Weights of a small mixture-of-experts language model, trained from scratch on English Wikipedia.
Size: 8 layers, width 256, vocabulary 32000.
Training: a variant of Muon for the experts, 293M tokens, 4468 steps.
Below are experts of layer 4 (counted from 0) of a mixture-of-experts language model. Rows are named router (the router's row for the expert) and show model dimensions 0-255. Each number is 128 + 24 x the weight over its row's rms, rounded and kept within 0 to 255.
After each expert's rows: "comes after" lists some tokens at least twice as common just before its tokens as in all text. This comes from a sample of Wikipedia text that the model never trained on. Tokens count by the router's weight.

# expert 51
router [147 112 128 114 177 117 152 135  86 146 121 163 114 133 125 145 113 113 125 156 145 125 129 123 179 127 119 144 136 100 140  91 154 125 129 156 135 161 113 119 176 135 143 162 122 111 169 127 104 123 150 113 104 120 140 104  98 122 122 105 159 123 122 131 144 130 137 138 156 118 129 169 116 135 155 164 138 120 144 132 127 180 128 110  97 129 153 123 164 108 124 108 114 116 111  83  98 140 118 104 142 117 111 168 123 117 162 117 128  92 108 154 116 123 119 132 121  98 132  85  71 129 175  95 139 102  95 155 131 134 176 121 115  84 131 142 122 125 178  88 116 115 127 111 119 122 148 124  93 137 151 133 132 100 108  77 143 189 138 118 119 146 139 176 124 147 151 143  78 165 117 159  92  99 146 136 176 163 131  73  74 109 151 132 139 109 117 177 148 126 111 138 103 117 147 126 119 134 101 148 119 129 121 109 127 157 115 144 160 162 129 121 127 110 170 114 177 122 143 148 126 122  84 119  86 160  88 141 162 127 106 122 115 130  89 143 123 111  94  51 111 125 127 127 121 113 135  96 141 131 176 136  92 184 109 117]
comes after: " of", " in", " to", " on", " at", " for"

# expert 42
router [117 108 128 114 163 151 160 105  94 110 100 118 126 133 120 175 116 126 112 149 145 124 110 129 164 102 127 178 147 153 150 111 176 123 131 132 150 128 125 134 105 139 166 140 111  93 126  65 136 102 158 122 103 130 147 132 152 131 121 119 171 151 120 101 137  90 140 112 127 125 146 113  92 141 135 112 185 106 127 146 116 142 109 156 104 106 131 141  90 109 122 122 156 129 150 106 173 118 121 140 105  95 141 130 133 126 111 136  89  85 129 144 114  79 110 144 129  94 130 148  90 154 118 136 125 136 150 102 140 149 150 155 123 133  84 124 180  99 150 114 135 122 151  69 143 126 151 119 133 139 121 180 141 137 124  77 145 130 144 105 122 147 161 180 103 152 149 133 114  73 139 120 134 126 104 157 148 132 151 106 100 117 119 112 141 142 128 117  86 139 128 154 159 115 149  97 137  98 126 102  95  98 140 161 153 120 129 134 154 131 188  97 110 119 111 171 142 151 167  82 115 153 115 168 128 157  99 173 115  92 126 113 123 174 113  96 141 135 110 114 126 134 157 119 119  87 161 151 114  80 161 195  91 136 123 115]
comes after: "\n", " who", " one", " during", " due", " after"

# expert 68
router [108 142 151 122 149 143 112  95 137 115 121 114 114 162 122 160 100 171 146 135 144 160 101  59 173  75 127 162 105 106  80  91 144 122 137 121 155 117 102 148 151 135 103 150 125  88 135 141 128  88 169 104 148 144 142 164 122  98 158 133 113 178 138 119 118  61 127 107 122 130 129 138  58 101 188 160 160 123 125 129 140 133 122  74 117 112 143 179 153 132 106 109 129 147 107  91 140 121 101 138  70 186 101 133 145  75 147 121  82 138 122 126 115 120 136 140 147  84 140  94 109 170 153 112 119 135  94 117 168 123 137 151  84 129 109 116 136 131 126 141 157 126 151  74 145 121 149 138 139 139 119 124 150 146 107 122 137 132 202 143  86 100 118 152 131 151 160 132 104 144 155 131 124 113 111 126 192 171 118 113 135  84 158 117 111 143 131 142 158 115 134 129 101 127 128 131 152 101 147 123 109 137 153 148 138 122 107 131 147 126 122 121 133 103 117 141 121 131 179 122 126 149  93 103 125 144 112 115 152 105 127 146 121 149 121 128 137 138 110 113 115 121 147 126 124 111 119 148  98 163 134 166 138 142 128 131]
comes after: " 0", " 1", ")", " 2", " ", " 3"

# expert 13
router [ 93 157 131 146 164 154 107 126 108  90 127  96 109 119 152 110 131 119 103 160 131 139 164 127 127 125 161 132 155 110  81 100 169 124 109 141 126 136 106 135 149 172 136 149  76  94 152 112  74 100 163 105 137 114 124 171 120  99 149 108 154 145 134 110 147  71 145 155 171 131 154 145 109 160 151 127 146 120 167 124 131 149 111 131 116 107 131 208 142 133 103 137 122 127 117 147 142 105 144  97 104 122 152 161 128  77 129 122 141 116 171 126  97 143  72  95 110 111 128 132 106 115 160 113 157  80  84 154 140 190 146 168 140 141 128 114 146 104 153 105 148 141 112 118 119  97 151 131 112 112 156 161 155 151 162 122 155 136 127 131 140 164 155 161 116 125 144 160 171 146 145 161 164 124 129 115 165 139 121  92 121 115 119 120 105 106 113 103  98 174 135 141 115 112 104 150 137  91 124 115  91 136 128 132  99  78 136 111 148 188 114 124 139  90 126 130 118 136 136 118  98 117 141 123  87 161  78 129 144 102 151 151 111 140 115 136 101 115 125 111 116 137 156 148 144 121 116 134 112 108 153 129 132 122  88 171]
comes after: "\n", " medal", " such", "    ", " well", " Mall"

# expert 94
router [148 104 183 106 182 145 146  74 141 159 151  89 109 121 133 179 150 137 114 167 160 127 114 133 102  84 104 134 128 110 115 130 132 107  97 132 175 112  96 102 159 139  97 160 129  97 130  88 122 100 125  88 127 147 137 165 137 114 138 127 128 109  91 127 155 112 103 119 120 109 149 156 106 160 132 144 146 124 168 134 127  95 119  73 104 156 163 141 137 133 115 110 141 128 147 152 155 127 132 127  94 130 118 147 125 125 124 100 147  99 166 138 137 118 103 162 129  85 109 109 123 144 137 130 115 133 155 139 154 123 183 109  98 117 110 116 126 121 133 144 150 106 178  78 112 111 193 132 118 130 168 161 144 107 142 112 136 134 138 149 168 138 130 156 112 127 119 141 130 130 136 130 130  95 110 113 136 152 107 122  79 120 139 135  80  78 111 153 106  98 123 149  95 151 164  84 164 144 135 125  91 151 130 116 137 161 134 101 130 185 139 130 106 122 159 138 137 151 136 133 124 103  84 137 123 125 105 119 162 116 130 125  92 142 103 157 149 147 143 105 119 155 149 139 147  94 123 166 131 103 157 195  69 134  90 136]
comes after: " |", ",", "-", ":", "|", " of"

# expert 73
router [139 117 157 125 146 151 147 112 139 114 130 104 131 100 133 141 136 148 100 122 142 142 129  88 144 150 144 119 156 131  99 111 127 122 149 100 138 103 140 105 138 177 174 162 119 120 191 107  97 141 158 139 131 131 113 149 112 107  98 139 141 139 101 130 123  97 132 119 136  87 108 163 103 152 139 122 151 145 148 108 107 131 153 127 110 152 127 149 115 128  76  93 127  95  84  76 188  98 145 108 112 154  83 137 115 127 128 137  61 144 140 140  83 108  49 155 130  91 112 179 114 146 115 132 128 144 137 139 138 157 129 166 108 110 113 120 163 142 119 159 156 149 172 114 115 125 146 130 129 126 107 141 170 119  92 122 121 126 145 104 134 154 129 127 125 157 157 132  90 131 145 139 137  90 100 115 198 145 160 113 133 101 163 125 118 124 139 112 123 150  64 160 109 142 151 124 152 112 123 136  91 135 123 142 149  95 149 130 150 133 106  90  92 111 122 193 143 139 156 123 114  89 155 146 125 180 141 113 109  85 132 124 101 154  83 126 117 137 138 140  95 167 148 146 160 121 128 128 128  88 133 122 103 120 106 146]
comes after: " to", " and", " he", " not", " also", " who"

# expert 79
router [112  93 142 111 163 141 109 144 120  96 126 132  86 135 116 130 104 162 133 142 126 125 142 107 144  87 160 119 132  94 104 102 142  83 129 128 152  97 121 116 152 149 153 164 106  97 149 123 124 104 197 116 162 102 147 121  66 108 107 142 160 118 125 110 118 112 136 131 176  81 107 149  98 141 140 111 138 113 133 105  80 117 127 161 102 140 124 164 151 123  84 103  88 135 100  85 186  88 131 120 109 147 123 145 150 131 124 144  64 123 179 145  94 144 123 108 141 100 119 146 104 114 167 133 145 148 129 157 142 135 131 160 105 111  57 122 163 142 125 133 159 104 119 110 132 127 146 131 138 139 135 136 113 129  85 130 155 160 156 140 161 163 113 107 117 147 166 141 138 122 132 154 136 109 129 101 174 183 172 114 115 125 150 121  91 103 106 102 144 144 102 149  90 131 144 118 177 148 128 145 121 130 143 128 126 121 152 125 131 154 142 130 111 114 134 164 120 169 176 150 100 124 147 129  88 166 125 145  85 114 126 147 110 170 107 158 132 141 127 143 134 204 118 126 127 119 126 121 121  95 146 133 129 124 119 148]
comes after: " was", " is", " were", " be", " been", " also"

# expert 50
router [102 128 130 117 108 181 118 108 123 111 168 141 110 115 123 146 133 109 116 144 148 194  95 119 136 120 132 146 144 139 108  94 152 118 118 138 125 133 115 138 170 148 125 182 109 119 135 142 129  86 154 138 124 126 145 110 110 111 131 118 146 183  95 150 146 101 144  95 127  87 122 113 120 163 122 148 127 103 133  95 123 134  86  82 124 113 134 188 171 151 112 126 130 145 122 117 129 114 138 117 103 139 134 122 126  49  99 118 110 125 125 157 151 101  89 129 162 109 128 134 101 136 133 121 127 113  96 146 145 156 150 159 142  98  91 128 136 109 155  93 169 124 160  93 137 113 156  87 124 169 156 143 164 106 140 117 154 189 147 140 148 141 206 129  95 125 116 106 153 111 129 118  92 101  85  85 166 158 150  94 107 107 123 137  98 123 156 161 120 127  91 167 141 107 123  87 159 128 100 114 115  82 116 125 135 101 142 103 174 137 137 131 130  95 140 132 131 118 156 124  99  94 146 144 110 133 120 130 151 131 139 131 144 164 112 165 119 173 100 153 123  97 133 163 138 130 149 130 181 119 137 140 108 154 147 145]
comes after: "\n", " ", "|", " Party", "See", "=="

# expert 64
router [ 96 137 198 136 150 150 168  93  93 107 123 139 125  90 108 148 114 126 109 106 155 140 144  85 119 125 124 165 127  95  68 114 113 129 159  97 143 142 120 148 167 128 162 148 119 103 132  94 112 128 147 103 141 113 116 124 131 142 112 116 121 152 127  93 124 107 129 123 139 108 171 134  41 150 143 171 160 137 121 126 118 156  96 117 106  90 129 164 111 120 125 110 125 159 116 105 102  66 131 113 117 132 107 130 122  89 115 110  77 130 134 139 105 100 108 150 157 100 110 140 109 139 142 114 119 141 145 124 145 162 142 166 134 130 124  77 133 113 120 145 125 111 156 139 142 123 103 116 123 139 169 145 184 118 138 106 143 130 142 115 129 115  80 144 139 167 117 143 111 179 135 120 135  66 115 135 138 129 126 132 126 138 152 159 120 128 125 129  81 149 112 141 110 114 191 148 127 115 140 126 104 164 143 127 140 141 119 118 161 105 172  87 134 112 166 142 163 140 133 188 140 136 129 125  79 130 117 131 163 125 127 177 134  99 116 130  85 181  71 134 119 173 124 159 121 120 131 148 148 166 139 133 121 127 140 107]
comes after: " the", " a", " his", " their", " its", " and"

# expert 11
router [108 100 176 114 144 145 136 134 128 152 142  96 117 123 120 190 114 172 136  94 160 136 139 107 145  69  90 130 146  93 103 121 135  80 140 151 122 128  78 162 133 116 150 155  86 132 137 132 108 133 154 106 153 136 134 169 130 103 160 132 122 134  77 127 148 113 102 104 125 115 143 151 123 152 146 125 142 102 158 129 146 123 126 127 118 127 202 151 127  98 125 104 128 116 128 123 170 110 129 124 105 131 155 159 143 132 108 108 152  97 143 127 115 100 137 158 133  87 112 150 128 155 106 136 119 127 107 118 147 120 101 121  62 163 117  98 110 148 169 100 119  81 134  85 128  82 148 123 135 160 165 172 160 124  68 132 132 186 122  89 133 109 101 131  80 147 119 172 123 121  91 110 143 109 142 123 150 152 117  97 131 138 126 136 114 110 143 127 131 111 141 137 141 124 180 117 158 128 163 142 110 146 113 119 110 149 160 102 150 187 145  85 153  99 169 143 159 128 142 130  90  92 130 109 122 137 113 157 146 111 118 103  83  99 107 146 118 176 145  92 117 131 129 147 150 116 128 148 151 139 129 125 106 122 108 137]
comes after: "-", " \"", " ", " (", ":", " a"

# expert 9
router [117 146 129 124 142 181 104 104 114 105 160 100 111 142 129 126 130 134 139 131 127 106 102  62 146  87 120 146 128 106 131 128 155 110 131 136 136 123 135 157 124 155 126 122 129 129 122 100 128  88 167 123 110  98 112 144 108 110 144  93 129 148 140 138  88 102 155  99 138 125 133 136  82 152 148 162 141 132 151 123 149 159 137 119 122 129 167 185 165 118 104 103 110 159  94  72 168 126 174 147  88 144  95 135 100 108 148  80 109 171 141 120  89 129 118 134 115  38 118 108 131 142 188 114 139 131 113 144 183 106 167 124 124 146 120 119 123 111 140  94 160 116 136 117 128  95 154 119 123 142 136 176 161 122 124 139 136 114 151  85 134 126 139 182 131 134 130 136 131 133 118 130 147 104 110 101 193 146 126 130 121  98 159 120  77  79 118 153 120 118 125 155  79 155 124 109 141  96 126 115 117 149 147 140 182 115 139 131 170 139 104 118 113  84 136 117 146 119 189 105 108 126 118 148 109 133 143 156 147 104 110 100 109 174 103 146 143 129 135 124 113 124 149 131 153 133 146 143 115 150 165 152 108 114 134 143]
comes after: "\n", ")", " ", " 0", " 1", " 2"

# expert 18
router [108 142 146 142 146 140 106 110 133 125 127 113 118 156 152 160 143 137 126 165 123 145 125  60 174  75 120 158 129 101 125  82 129 126 155 101 185 132  95 172 153  92 112 137 159  91 129 101 109 100 176 109 149 125 145 134 135 149 135 152 105 169 129 135 127  89 107 131 125 135 111 166  65  90 179 137 163 137 121 135 147 126 148 111 148 124 148 144 151 118 109  97  94 173  94 107 125 124 119 127  54 171  89 124 153 138 138 112  79 114 134 136 137 105 108 151  97  64 117 116  99 176 140 140 120 125  91 118 189 119 148 135 105 154 121 116 128 154 139 127 160  96 168  73 131 114 138 147 117 147 120 147 149 143 138 126 151 147 165 115 145 123 155 150 114 130 143 138  98 148 132 107 106 105 120 121 184 163 147 146 125 106 132 159 107 151 138 167 133 141 128 131 123 152 126 129 126 115 120 150 100 145 118 128 136 118 129 106 134 120 129  97 128 107 130 151 142 125 155 110 107 140  72 109 100 164 106 138 159 124 151 147  81 131 123 140 123 156 101  90 146  98 130  98 147 120 111 130 139  89 155 162 120 149 128 132]
comes after: " ", " 0", " —", ")", " 1", " 2"